{"experts_per_token": 2, "tie_embeddings": false, "beta1": 0.95, "grad_clip": 1.0}
Below are experts of layer 2 (counted from 0) of a mixture-of-experts language model. Rows are named router (the router's row for the expert), up (a neuron's input weights, with its number) and show model dimensions 256-319. Each number is 128 + 24 x the weight over its row's rms, rounded and kept within 0 to 255. Numbers have three digits each.
After each expert's rows: "mostly gets" lists some tokens that are sent to it at least half of the time. This comes from a sample of Wikipedia text that the model never trained on.

# expert 29
router:109130134131114152136165156155115139134156156114160158133099096166162107128152158123161163098105114100096098121111113150120110133144109135137135115154141085102120165153089122109180111126141164
up0:107091083134150147150101178148120111128106155150141139133140135126146141162130118157118123121089100187067154152175131113135129144111117110116096133157159138106125150054157141116172123133133129
up1:074100113114111120127136139161107087175119117141107101145151137116149110122107114152129135113113119120146092152087165084138158129164149129121086123130167113137120136156142157102125138078131122
up2:117069136093152083125151131207116115132108116139107112142103122119129096153131115134142101086140132158111111131168117100104130130088128121130123107115161167152133134095093154119079068162112112
up3:108137115139153156091107114092094141152155148131173111122115126112128168107068107129126138162147134104091113153105136161121136149180096128139123127142154113132101108129120173145097175129124157
up4:073078131134125122108134139175131130148095098100114132145110150119124123129160123111171159102118135133127094154148127149129099121100121080142128133119113117109085090162132126127106136151140141
mostly gets: ".\"", "\".", ",\"", " rank", " appeared", "\")"

# expert 62
router:122104121137112101142175153145155175154154182104140155093123139147173138093138158095131141085133084115108097126087084121156129141149152133158119089163134101129115171163105154109115120108134186
up0:128100144136127117103106145149154155149141137129087145141145135099161129121213100142125128126141081119119127123144167197128148128164119084120129116142141106150109121159184085116116104166142164
up1:142102140118104102113144118138109136092172131096158198154097168127181141117157142128096129140130126117123106120199130157151109129152142133122145116157124157142115164131133084127107100133160136
up2:117133112135070151096144127106094108120147172109178135107129108122148128113163090116106122098174168142094131118100099110094125158157138126133128118141117128161142130154122152105116117112126121
up3:106119130112134104114171152103120107146158177116121144116166156148160133119163124154123154112169099127094121107111091130105087156082131099121156114140158103090152144146122178134135127106135163
up4:127122140138182094114124154124135113153152184121095169138124121086122103145147129125124151142102100125119138175165129147139128142105108132115130118117151077101131091106126155132170154099123152
mostly gets: " kg", " We", " killed", " Frank", "year", " we"

# expert 41
router:121094077140133136134158162127154135154161155101158170115126137127164140133122130115145182106123123097128086122135097120194098128110178154127125115158145083106108134141109138081160133091116156
up0:167110129112085125133137129131163139127144089140104131157126126090157118122095156120162127088062117105149102098085101154131169135142093131145127112119120136102139135147101130161120135102154103
up1:100118162092109107141106110091115158100162179086163176129071134109137082111111170137172110156109113132115085153154130143140140127124120132141126120139131131122095146147119148103133108111143137
up2:134062136127149150177105121129155121154112169118095116133098145108123094147111134137154168119091164123104146172128138155124064136154145140118116125136128113101094131119166110112153120131143150
up3:122109134136137111158160119140124160130190121131155160138104120138115108129078170108110112101117100119143111124124089125142099155108180113131091117148141125157110132113111112062107134139105146
up4:085117142127136121150129129127114153114176141094129152121106126117128086122120144154114119087162099143145116131120114112131119155099188123130128128144171090113108150151129102079151117164104178
mostly gets: " assist", " arr", "minist", " Carolina", " separ", "ph"

# expert 0
router:113112088156133123163159140152122156133141136110134156098125164135136136091164136149127155116094077157122111146119115148151080119111122145173115085162166087115121200149112146108154100108131133
up0:087152127119125141130129116123120123137079109153111128100077118120118136169155124094168089118140140088099129117131157189123180099141105156090119114155131165103134085106124140110138132135158145
up1:101089110087177139069115104153117118084108134124177118122159092152109169086077097125151158125120126114094152108151160105121147118088156104137141151162101163121128095139114075131149171120139132
up2:112097156128121163097185091135114114153082115174137113098180105130081127151177110115140134122130130112142139140143124121112168148122117146117115134107126145121107154129134124159129139175140131
up3:152094116132150162103138129170133082109125110125141148082092086151109134134109130112166140118138134099139118146154120089154095121123143112152130084116170092115110138167114165137144110115133136
up4:183092115129149158072204099156115133093117109132155104128129131165124129102136137092143090165104140154140140089112097123146136144137132176122107096154144129105116142112121144179068107201111122
mostly gets: " are", " is", " was", " has", " been", " found"

# expert 5
router:130128138138117155145146145132134125118148153081144169103084127164150111083139153141173127089096099142102099145134103154110110153125121124135107109154158107112090152122124158106143113116130149
up0:140127128109150175148148170120175121202103170155100112158128126133173119138141123126146136169132115126146127139139158132122162153163122093132139106171183130140114131131116182131136133124142144
up1:142109128133128155176132181128165114161149157128133158129144103168115133092152167109125169119132138129138102113116112149104179177118134120145105100114161093135138132164130134115153114133142142
up2:124066121141156136129138157109170161174129162145122122180129111145116161096132128146096139150143134144106091142104138126135159073135144140144144127148120100124068165155110141119134129145120136
up3:163100146099131110180140178151134130120171138121121135131097125159123148104103135113154131114143135156129093094114097113103122105140144109128114110101125135142152157109104089122126153153092133
up4:080120140110107149141120110118150104109159151179182117155093130151151144114121104135143150125110114155110143138134126124120082109109150091162151146111137114056128141123074118078127094183093105
mostly gets: " after", " After", " Franc", " During", " When", " These"

# expert 17
router:119123096141156153148145133137129144134177162100176171102110110168134127104133168115112139105114094104099113119146105116143148191145150132140133103139140090123120140122095126123152101114137140
up0:093174088138141158114149149105144086120178148123126137142106144146206111146126145133152179122069111115109142160111105144166113150158104080110120082194151095107101140157128186129139122093148149
up1:126144040154094125115121139119131117108154142153120150151125189134141149137100092179127113117080151121119120144125112104137124131125097149130113119122101154135135168122161168155174160099161115
up2:087128171170090073117123133104108112158184168147133145154100147134141184117116144151116134155124131144146145101147115164114132108102113139168116113126116100117110120152079105118144118105114129
up3:126122123152110182116108127105115072138174117139074121137082095133108127110119139123165147112125142112158144181151115125130128126145169155136124146093144078097127140119146146112125126110116139
up4:069163157137131148121117082080134141140137150130099110133116099169133117133127123118145126129090134146144114111143121141136151126104128156135178117139138152126150122083114118106136124135143144
mostly gets: " inf", " said", " const", " close", " went", "usp"

# expert 26
router:106116120120140129134124149171133126135133152087128145101122119117151116080146134151157146135108078107128107140133111129131124147154145123185137104142100111119119152132108151104149096098163152
up0:098111155178150111200141146124119134124110138151083121115161104135168128124150107174158144102131134116079109156111145150135105141155169124124144099148130139129079084128143131109133102151115109
up1:094084147150166122167149162130133123146136109142137126100128119129160108139142169161125166109148135103107122156131127122165096146109149169114099096173162132127090113127134094114160102143158143
up2:096120128140118103125115166160101083170154115109103129083151106138144080118098122130125166122089130114153115139157135085125138130153117124124129119117107115169110165119097148128136137117123138
up3:080113142154146130172183134093130115138178129102149139056135118142133100170164150115146119126129140124097135098127094159123119142134162154113123102116129105145103149169088151126185134129137156
up4:108105194125136148117148161133118122171124138136124129098124098109125145153121155125126165168150100102155124139102137130085102140100115168132133116097102127131132154122128114120146171075204142
mostly gets: " pre", "ter", " Location", " USA", "ER", " Inter"

# expert 52
router:130107131142153124152138134136144153152148190137148167112139139152131096127134175125140135142136105098091125135123116115134114169143167128163117087186149090133112170161086138124134114115165144
up1:102152132169150161190134202123156110181145141123136136124152094124196098137139128152140134100114115130126115103121122113148140139114128103115189143154149134125141127088115137106143092147151130
up2:121130128166142136154132169158158120133171122074143155133152127148173127115151126164143144085094085136118104105121131121144120118115162116175137095144133133115107115157115130101168119119104150
up3:120081144147166127105111160112149143145137141108145139103167143158137122107135118113124130092098103121172119113114103117096095121098127103136084168113175106157098105146121133132151114127103150
up4:126135143137146158147102151176135140163107139155156161138153192074125125129153147103141136126153129120118144150081158119117142150104177132074089160133173157134096141088093111114142127186156106
up5:064074174171093165104098150135140148160169116140133147121109112108129120109131144149117122133137153151128101131118075134147088146155112089106084126147130112095078124141095087113142172184128147
mostly gets: " However", " pass", " bas", " Bas", " light", " ship"

# expert 8
router:118118140143178151140170131133163144134140147078145175104143136164154096116154148141128178092100115146137099122115119148102121162143150135159148102140112112117118151121118164127161118114157153
up0:151177151139189146139143147142180082139159125120118130133109092129119146120174131107127126105100140082126118077168137143129142128086084169143177128093113151122146132158113119167120113094115123
up1:119116119116128131113097126152176099177186116100107152096097122089108081141159151149143126129097122158106125133177116112147160145129115112131158142100145136123128182127143112110103109146120129
up2:139087141118165099147139171186136123148161136116082112096129093136142120156118141095118128075140138182127136129104127142137099125128123157133142143137118120131118119092151095117147145184160152
up3:136127088117147136122086162172128093113127079127104121094109138126099101146118142138119109115143146156169138139100100133118149091155129086118131138131140125096110123136156086139163090144157142
up4:083135153103165169110145157159156094100136128109067122064102126129136109113136155135151157119107115121132112144095109090108088090161173148158125102176145109105109125154108119110159108098150144
mostly gets: " comm", " he", " she", " reb", " what", "oston"

# expert 59
router:133115111166142170117145144144125172135134141084124154117126112153144118116148157130149144124137100129128100166116114141137119162115158125163119097138154100130097184142098166129144097106180158
up1:141087153116147102171118160124145147131158129122144104165142152123147137085135130153140145120112114206115146140168179104134156151157129095111118135110110129111084129122111133138104107111150142
up2:134086124102149098174120181141168169146181109104169115142152141150123135124129150134127161115101093133120124126172129119176133118123157132145129105157169121145112150126109120117127104095131144
up3:152055134100106100156103121146161113145190159136111119134150097147165118081075151107125150105133165101132111128115142135092125107125142118123097078154167127118176143123092155151115134102107111
up4:143059139093128159144137155165151096171150135115152133133124139134136100083065120176106135136131108147096089136109137146113127126113143093140071121176161119089138149096134127134152116139122115
up5:118110127127145104180128152141138144131158167091127147121135157128143103127126131137184159112125143142112113130119097190121113119139138131125116108167164143117139171138149150114154091134121143
mostly gets: " sh", " occ", " wind", "sh", "elf", " Chinese"

# expert 50
router:118101112129123143119139127169167153153157149082142152132132134177147123117122159109144152136108109122102108168154126104113122185127154106189105079152133106112089141146100142118167096125155141
up0:080114109183119118134113144142093115109147145159182117103153087131127151116106160106141112121090133117062113133128132128131138137169122142113074115138160094143109115118190159109141109118132150
up1:108085164157121064160110146140100167096142149140117125124139101116106155115068163089138126107131140122137061092128157119145198174135102159137100109117101109183143150144136091154127125123147124
up2:109074146153131125159125157149093127098129171135136089080148131090157115179112132124119108135123179147112144167165132153128118151116125132141141119144184151088122087131145125148156141138166140
up3:116124123171138118173149192150136168116175157129147097074152116116133136124101152141131149126127120105122116125120106140118102158114152149144115131160163133112130110169119132129135160151131169
up4:128145102176143102166122158165181125140177145128126156137169117116105131155167143174112117134185152159129121122181144135137135114109141111133135098153164154117099117188131079162140152124129133
mostly gets: " number", " Mark", " Bu", " —;", " JP", " Ken"

# expert 47
router:113120105134126134152146126148178163135170147104117160127114131168150108105136177114149144091120116143132059118147146134135126156113149118143103124163160124133130129120120139108145101119148148
up0:130188145120197161166108141155100136119156107128140163106147126165112126102127072142135103115140125129130191113158106130083073113121148147122105116156102126086150162142113166190137123133109112
up1:163088091110188136170113153153131181082134118101142163136135077146108152087135119112134110081131156034154106125131116153136127126140136097125099128143144144107144118125129149121131123103130124
up2:139132122075115079074124123139096142111163098159116141132148155180133129119099132073122135095160130136123118128135137118103086132136135062116099127135137167165129147119088111105103101180106133
up3:140150146106168120120071098117109144139111162141142167096148036122086127125158164118139096150120131099119099120150138146140159138113126173128155131124138129114133132143156173139116187091134158
up4:144145155168178092181124141139098124126144097144151115096144110104103135101138164094163132103142143138114123108070135123166136142111121137118149150107140159160110119104140117112125147085168154
mostly gets: " that", " opp", " because", " aff", " invest", "lic"

# expert 58
router:143123116141111150168157140144143174135182163117129134071110120138166150119128156146126159129077074136123116153125120131143108139124176136143126111149176109140125164141084162115124094126145122
up1:120168103178161165165098122096114124145164127137148089112139145113116143116148143164147139156118126142119129141134133133124116108101121149133172102128118123138109131144115127107138131096145127
up2:116101139170123051122163088130130105097150132105128135121139138139113126136107111165128139141123144158140143182117124114126070128119115155171114139098129134184096161156114116127123133118140136
up3:119155079144139126165151103130106106123107120112169144132128133137124123131126128148120138123157121080137130143137134151158111138125160145141158109116144157144131115134166114131146118145112123
up4:076126107164154111127175144127130115146171150079129146137142133137148114093138136133139147105111122127091109107126107146111135153122149089171125132129130095141139135163145129123161080120165169
up5:104150118140148129110152130103135133164151095085126151120120149116115127144122127142085125109087127104087076103112092181092163157151107107143082136124081113158123132132130120125169134101165139
mostly gets: " out", " state", " def", " population", " world", " histor"

# expert 42
router:111125089143122133134143129136104134137173145091140160096119111169163124121167177144173157121114084132112114131110110142159113150109138118117143105134130109142094139163138146087173135133141182
up0:134158144141138149138123161148146080147149161109115131075144135170124129126107118113146131151086159153087156148143137167150123108137105138121100125119123112114106141116119159153122098089124137
up1:158151133166107152143134128154110138114113130127142150150125138130095126143148163113127110122140166120116155119116077180132099147121133222119130084144129128130108154135128135121121123119132099
up2:130148130154139106139170112124154113142146103150152149095172153143141176090150126106147124131112124139117094092176085118144121123110144119094142127139122147122147125149131081094128123118123121
up3:145137175115132116126121157155149135116105138120142117087105156202118183153150122147143111127139115161036160118129152133093101147096099167144120127101146139123109156130134105120162143094137129
up4:181168128125140162143125130126136131085105143118144099133157119105118146113148090146153152132136130194099148140140141137105108156141140130179110118146149130165049114164153134117138147117161146
mostly gets: "ent", " j", " r", " Th", " dr", " Sw"

# expert 28
router:089136105127134161148131150110156140133165151094147161087123101150160120104141158123143174088092106070104112130128115134206091153115150115154103085240191123123120143134119140121158102162126158
up0:113097138147116122117114109163173168109104172143128101104087117117087088072082131133151102101141120132121136080128130124113116192088098161082152138144102159131108106148120128128160149145159135
up1:144102142125149133084118121133128217140150151124103097129088125127144099101102136118128120134145134141137119101132123131130081144151161140137127108161171090080134156097150097139112128128164141
up2:134104100149116121132099122151131140121154092085116112151085103121128134128118119150125088143170148150159095121092129108179198143113146123127114126137160129097108133104144077111122129143117152
up3:104078113146106076110116123167134156146174173107184129091099089101150111092112154119099143101111123103074150093135124128127146095126170053135148077126120105160120144111128120087125140142070145
up4:143086154170102127128098143183158167136152133110092107132096147127130112098141137125131142176133132120140132169132169095150129128141162122115096075134121096130126130173116121114112089094131136
mostly gets: " New", " be", " own", " them", " second", " new"

# expert 13
router:099136086154136146143149159137160146109162151103155149105126146153154134111165146145139166101106079163131139148155097148149122152140153113129130121158119112086108158142075143119148125106169163
up0:094088175119113124151127110123124106152095159076122139097113139120105135124144127171137123147133097143107140113152132151088118155073131111111158116155156135125110137114112140150151085132146128
up1:144122114134087123118141140129100128143126153121062164092132114134091129155114149108134141072147139119138131162115153113131120124136154166136108105107152112110154119153110144112132103154124125
up2:159172151136118133175126156113134152076133140109080138133136124086150097145112156091142117092101106123173144118096099176126141132072134110110142111144138114120143163117123164102114136117137134
up3:130181173154111143206128135106116145084105169106099171095166165131116101171084157151166112113125168131140133137090110115122134122136126105129157156106132149125110162126099077094157126131122141
up4:116178113094126117144108112088099099095114157110188132125129125120138168149189139131116133136153118152149097144139123119149105103150124175163128146123100148125145135128101124115097149102136130
mostly gets: "ively", " often", " however", " Gal", "ately", "ure"

# expert 51
router:118130149139109149120138146128191160145140137120106151120106112131176130103148132146161141109111100153139087111101106113155143122119147143155123122151142078125088159161125128110113073117153163
up0:094126128166119138147133168133145173116115123136115176099120116164118149102103134100152138121138108104120139129176149124125135106118137144137155087132093108118135119145100088133151143094160148
up1:148140163102132090144090126119160147152129138131119159121143101128154130131126123126111101113150146133100100137185123107103154113120158128105146118112130116067082105137139114144118183106139143
up2:133166098132159145126126132155159173127103134095128097108147126141161121098131142119113120134134092123090133140128120106132128115095134138095100138106143148136118133110152122128135170109113127
up3:147151122119213132139150181165184161125106133113097097122142084112131144126125123138143136127167111130106160125124133096105106133091113139119124130160134147133141152159094102157145127137162138
up4:145147083142120112137058133114180153137123108108113146146139149091102112128140141160086127124121140126154127159098084098132140158091099113133072151163200126122148135135125091114136147137148128
mostly gets: " manag", " into", " Ag", "idents", " Labour", "stit"

# expert 2
router:105129128145159153160145140147202125149127138118111161132096156139128098084148137158136190130149102096124094158132115157135115128106168125143106089168134079122134136140120149118149140099147162
up0:150118081088105136092138123156140152161144106127128125138090127142135158144141141117094096139165135161128112128115112091114183140143183083138128121160161173108115128120159105113113142141126122
up1:109102130102130088169170146153120160062115156142176107130098165132130112117135114124103096155116124128142132098107128084131169127147118141137144118150110104157124117130149131142121104139101124
up2:135096134129100120144129147138135153121136125129124119156106160119154111135183127162106092150120135169115132088114099124092136134111165115117168122106056145100125147142157093135111066112126120
up3:117106115116129087113143102180158158179150154141155102135118116144118111174127152141117129136139134135172124184103100142104114120088128157121188152126141153125116122140098114126121131092115139
up4:112132128149116087101166133132134163148144138134119126112110108115099054125114163101155133159165162127127131134105129123148120140139144113129135162146152107125147103116105081123123101152158138
mostly gets: "tain", "reek", "etherlands", " CA", "atin", "ependent"

# expert 10
router:131107122155131134141112135156126183137154188084134165132131136176150095115136161134163168135098104125127130118129130130143122144142149127135137099119112097119077202143123122125186124110148160
up0:181132110122139191130130137197116147106160165107153161118109145126108136136185140194132126131105160138085131133112147112105099130129148143132128108144128103170096118118144131184143142116114104
up1:164126071117122153101105094132096152106136163163096137124120168137138133120098170135127151106153128085113102144149159130122127119135111090133097100144123069138160129140107139137138123144181117
up2:146129089134120127142130139131123108100140161095101128103170150102103086153124144141110146122147130116137133124144145138086093130172096116119146115115106122127141103182107140155141119087134149
up3:106163136141108119168124141150125149094136142105118141132105100127100136123162137078165154110144147123182128093090108127107123096080120149138105132121153149127074170121068121114125124167134121
up4:125098119140115080090110123166087136089149159089169158083131131117135085162113159108115131134137174104136146116125111127118132122159141136096133143112093159158119127108130130122147089140111134
mostly gets: " Bob", " Dr", " Arg", "He", " Van", "itect"

# expert 45
router:093117119122113125119157159114146138138153183097151151068098145163123102101116164120132175111118128117104112120116092130121115184149144124141108118171110117152123138152107109105140124103176158
up0:177146117102102206135128092127115154190114087175075131107138169135088110182151156143152140114121120120084150101137139156095145144127119123132073132138131102126154130150095143099114100166138121
up1:128124125119109165100148088140173165138111132134124203130108139107133091104128121158128180091082097149106121107142094126115163149123111099132057130131134109130129155132152118126126122130144180
up2:142147094137134158079160103171152158161095148137119161105098126125104130154154117115114176092113071112118110109129106136151127147113137125140142105153149117114126148137116120119151130115131143
up3:148147125103116112118155107138163136158164107115168148134139158099119124136156109110115125116123118084107101120127110163151134156122112143114159126145140156121079118131109146089132131118113115
up4:105110099113120093128137122164107160144122156123132147084140189130129112110147110121143136142127138160152131150132113140124088127101156157121143112135111121128137095095134125131138089104080105
mostly gets: " Henry", " Haw", " Sir", " Sil", " Sp", " Ha"

# expert 4
router:119106086145156159163123119120170159152157148107141156120114140112145141094137166141141181105097121132116085103123100152143146170140175091148107104157163086147123158150109150099135090133133158
up0:078126151195124134102141119139137139124127123144090127141146099122124145121150112129157143119140134130105151134098121138159153083150132091115166106122144141065143131081153132108129099147135107
up1:096119157138150163111132116184153150141115145141170114112125105115145169150128082104130138137163115183115138119112080126138128133160110129117160101139150069123139108179110071083125110107121128
up2:139144103151176127137118144156121154186133147108158149090112098111108166124134115099129113137151143114100147106121094123150128140105142147113133100139169142110129118127148151120150118133105139
up3:123100128176130134113135116130150166176135109131107111104128107109086107137151160073114124139156100080166152115076095111119096133110161096129138119146114103165116113170073115153145156140109128
up4:138139126122129134086099103176156177095139099098126126121100145140130137085140093129157142139139148137125127114102162090127113154164146106163109138178160133164143139158132136152127155126121111
mostly gets: " mat", " incre", " following", " lo", " beg", " tit"

# expert 19
router:123143118127124138129144126137125144144155136126135148124118132143144114128130162131122139115084091109117121112121125135142131140151138134142115077175145092141134173143109121119148088116141166
up1:100132148147117143130117099145122188190174204120131158080110147129125125096133164150152126127140102115121109098121108128121091119128135108112120116121110116127088159152107111124159140145152149
up2:152136109150117128149124132153116132094158138139188155085137120111126105134118109134160108130143118142136116118151128126101146135117130094125143152114124182138120168145123094138154110097138136
up3:160128117169147167151138099147171159155160136114092174090128131135145126097135182106139128108114130145143128136107102131136107195110131129125130100145155113129111170119118148113123131064107165
up4:159150092200126127127118164157130164169138160120105148093125137140158123105127141163116114102121123165146136125133114152154145146139121136137174088139170130103104191137106136108115097094109175
up5:098135099131187112134087147144160139142118150149133156132116138133120134141137128085097141167132161140101146134123126148139166137161101105166082108151136133163142143144150114158137120140158139
mostly gets: " et", " Al", " Mah", " came", " p"

# expert 30
router:103109136128120120147175156150142160144161137094131162115112125113141130104125157137130180125110079119130091123113096106121127145158133110166107132164102106154116137177080139108123089098154152
up1:179113116127153151081153113132106144124135138141134119090158093154122135151098134092142125057134106087133115088114152101137149137119134162095179113125156150093113124150087100115136086096119125
up2:132122154107155154122121147114124113097170160121165120127132107169125074122177125104145167080092145104124113145161094147132104146119160128136113097157137084136110139138104135136173097152132139
up3:191100133144111091124123150120080103091151167143110139120129124160117093134138147138117143113143047083140156148127134171122097148091176087150131136123105116155119117114108089108145136157158126
up4:097118160086116152140079118133106096052120177115147114079126093141148121119180101118141152100104112139114117126122108133109097099124118097144137122132068143125165102120111152158165086112136137
up5:122112112163143134089093169099125103141134105087120145129128109137126127098132098151152126114102164125139083156130126122177151143161148093175148118119128168118109126131116128096135071067121142
mostly gets: " East", " ret", " Af", " Har", " Sch", " Em"

# expert 40
router:142104148152162144148101141179153137116157149114130145098183157110182091116122147151133122129093105123127094117101105133176114124123152149148125094146139118119131144148088111109187117110135134
up0:141099130159115145118149141106100139146151155130152102193158106123156148123160093107127108163144124107096107155132161189145140143125174092147092135141193121171121090088133111140088144085168134
up1:159155129147089141108162116164105141134156147124134115116139074101119119102155140148154120073096142110105143131165127125145124161105182105138113135117113140117136122116097124108136148140143119
up2:117150080136123158114096124156136125120130149159168121148089160113169109119127119153148136149109162139088112164153115105122114134121102092147106113121104102121157110108125150137145129142138141
up3:151153087142116172105150138124096161105124146135143126137163105122144134153112099109184153113118135143095113146129101105100060138122122131169189127150080135146120102150119116146170127123122132
up4:096160126148105172142127105175132119080150147134123136114115134156116128138123115109165136117111113151111141120100125113120093109131111113130135078125102141111110150160114136127139118161132157
mostly gets: " leg", " law", "See", " government", " production", " development"

# expert 27
router:129131106133120142140159145150155131104149147091157163089123145148118141121147163123148145088113123139119081147142123114119128189134164159167131104134136119141093143156118124138130105122172160
up0:140144116108148134138126113164096085121202142124113122112126145162128135147135161114100113154141178065184108144092131136123138117160153165124104111112141110134142122127089115100124135124099115
up1:114116125123110124128142135099102091137122133135110128056131143168114120130106168114117100124130143107117116101119098116144117189117102114129095126153137124140124126125144138129142109159094146
up2:095163096130138123124147090166105116087116158129193108079130110128129098134132120104118115109139155108153141142086064131152122142125173147103176141117145130089140141132132158116129101117112153
up3:115112124166139158124170158122181138139089164100127135113138111134129166150134129121107145124148153152102097092103127136114159104135103141168126112143131124145138135115121157149166117109164160
up4:097103108139112143086121119156125105141167180118163132137122129120134128125165132136138158103111089141089116134136117135111102136122166137132132096165139157097095123137100160133147107112149156
mostly gets: "ument", " :", " cour", "—", "venue", "..."

# expert 55
router:123126109127144116157144123147175114126144139100147146112145139157182133114138139116127159118122130132106082144144120117128123134113173127140126111143166121127107159147136151117116105132132188
up0:078082154155103108103149160135163100120156105125133159146128119182158100087162111089129103104172118136132121187144133137120113145106111106147116160125143168102144142155117132183125154149122153
up1:113100126165120124102114172148173129102150125098154150141123150138157084109122129100152081149163128165138072138107148158129131135077111143177153146140165138128144132124174124126125121149128146
up2:111157123152100144154106172110131118099126104089140122140154120172161090137127115120120135120142144113107161145094154157146152139132147110144152152114163108113084131106109120111109099120151133
up3:156131139145067185153159122153159142094151088115161132141144137129162126133145119132133147097101114150137135161135134116097125134143153132127147165121165117141113139132125080118123116146140110
up4:163123129167085137075162124117107136137161106097121127124147114202134096161157127135137155120133102133121158120170112129118095126170154110058164075142132129203119170082122116119111124099138117
mostly gets: "|", " Mar", " le", " Sam", " lead", " town"

# expert 3
router:125100116155118121153139173132177148139132152061120145113090122155166082110125143142154144090099100157096107136127101131144138138103150144154107056141163115132114151148113133071143114130141125
up0:137137170122091160172123123105125175152147141114146102115089119141141128095116107135075149108146093156140156105116124116119099134120128134134113130132116147098152144154134183133144117087132117
up1:143163141084147121177100158170135114118176151154118144094163090119096127143092138139111122091145164131113122158091127143125192143142112178128111128114107114133141140108139087137128145145149121
up2:126133153140175071170126110153100106141137155065134137123138135124142132098106127156074131097152112145137123110182128172129147176113144113105130112121122072159127138119140107127116123078114135
up3:141146114110157114150118113169114118135173179112162134099079118157117140099102127145110147145124112128119122124121121128134111132156164115120135083168159145128117094152091145105122100157116170
up4:157148123122151152100061164144081170146126124106152136127112135137120137163142137127101126160132127146132116109129135126129115130203109151141140095143121130124111149183113142131111090129114132
mostly gets: " by", " of", " from", " between", " for", " From"

# expert 34
router:120131127141142143116147138141160163127159145084169186109111124159137117119158147143139191111116095111102100129141104150134110147153170130141125132140117106130060166162107134133146095134130155
up0:114150073128126102170132105125137076123164104104106136081122122086112164114129115175119087104163110088097106102133116115133153100108082182122121106119113148144101143125130075132141115152143106
up1:157104144134131083121102104144136102123157141101096133158091185123139147104161131130110124147133131134098145137143115126116125090156121083078096117135104141134122149140141090141156164152111139
up2:140146109143118118106141086121095163132161149090144163136078101159161108110156135150120114125122124133114143142153082122125104142110133125132151129142130120071201098104139136106150106124146144
up3:142105093172108122177122094131128156127155175088121119109091129166159140106105143124121111107110111147115128143129114146128138150112144140150119105150160092141168160160095126093139088131156158
up4:122139111158102095182132145114108141129174119109081117070123112107132139083122128151118143132108148164152117158167132096137156159138117124164080146163143131146109117180106138106108084159120164
mostly gets: " former", " three", " an", " short", " special", " a"

# expert 38
router:129121144139153123131132157155133159122153180112132176102134102162132069115134157118169125099106110147097098099118122134134117139156153116159120124153122093115089137154116143117147095105160173
up0:122191117133106128125115172129128105159132149139137124139144068158141151128160150115145147119133122127088120105110105167087087105144122135164123110113152146104126141153139111119122090123145143
up1:150126143132077107108140181114125112108134152124148139122148112146108160121157141068122121147122097132091103126128100102105176146115083131110120138127144119120145100100160141127098113103154133
up2:157099136117143136098114163167094126107201141114125144134138157127094132153140130108130139108132134108121130138119097166100168143130127084141096130160177137091088153126107125146127180129167134
up3:136118113143054059140104146132137112128150164118140146094166115155116146123149110121126144099102130145148158079129121095142132142149154159129078120098104105129144150171107168100113121126155141
up4:128118153110074089112160119126140150098160161116160129124126154155137135146110145142166119141137124165092118159133138160156132143074126140113111141151139093168120147132115131104125134165149144
mostly gets: "inn", " Mer", " fre", "iddle", " Max", " fac"

# expert 31
router:111141101144142165123155135141127101143143130105177138085104129144134108118123149131133167114110131131113129142129083108166090143127128118136156077156146107114067125145078162087138094133140172
up0:161161075180123153153095151130170148155142130099098130076134164147116127172152119184143111092140104097139116120107097130101124119099130112144116131117137132141088126140136075071173077089116119
up1:167129122181113124121118120153152145111143102123112103136150160147130143142125137146120138111123111127133162163126099119155050129097157100119144122129133126104098097132141137108156093141147139
up2:141128131125133176122120127143128144157141149151137120092129187087113117115120092129137138125143106114090117184112134128147104118151137127092112120184085137163148137141120156147143183116150131
up3:161152107157143137163162121103189153118137137111100137100120129140131140142143129142154097132145116134120095141133129142125149109122126115193148121171171135137160122150115119159120123152166141
up4:126122077124073171103155125111135140144127133134134097110152162125153141110161114163141143169136128172089117157127132134141129124144141136140139131173169091108174144139100149142135164178136150
mostly gets: " White", "ittle", "oup", "lex", " Johnson", " Brown"

# expert 15
router:115109151170125158152146139126134141131166179134143159087113144156147116136133179136128164134124094114125120168112089141149106139127148122135101092122155103137131155140094127099175108144149177
up1:133115141093123129159150105102176148131116105140135130123074100073105118120183114145130126117110112126129130104161111114141042145099111155109152156172188144149111146145126119089178127135128146
up2:128137144112139094131188138105157119098113127124107156093102134131152119111115180102138150131095103162075140115139143092166124130151163099147122135146128089104100168091081114096126108099135159
up3:135167148175136109132145166117136136112136141126137146104139144138128123124149135064134119088138119113167148117131118101122143130156123159114107126137113136099146103105063139149130116145151156
up4:090103133125154134127144115132156135122123135170116130133134125100166157123169108097148143094125108136105120144107116160115166116124154058113144090134159138105081160141147144141117070135131141
up5:139141166101139123167136162132160139124132117110096126115107114140161112130132138117160162115086093132146088153150094151135145152089173117151146075115108121108080138117091145129108101102166161
mostly gets: " Ham", " FW", " Paul", " Hol", "work", " stand"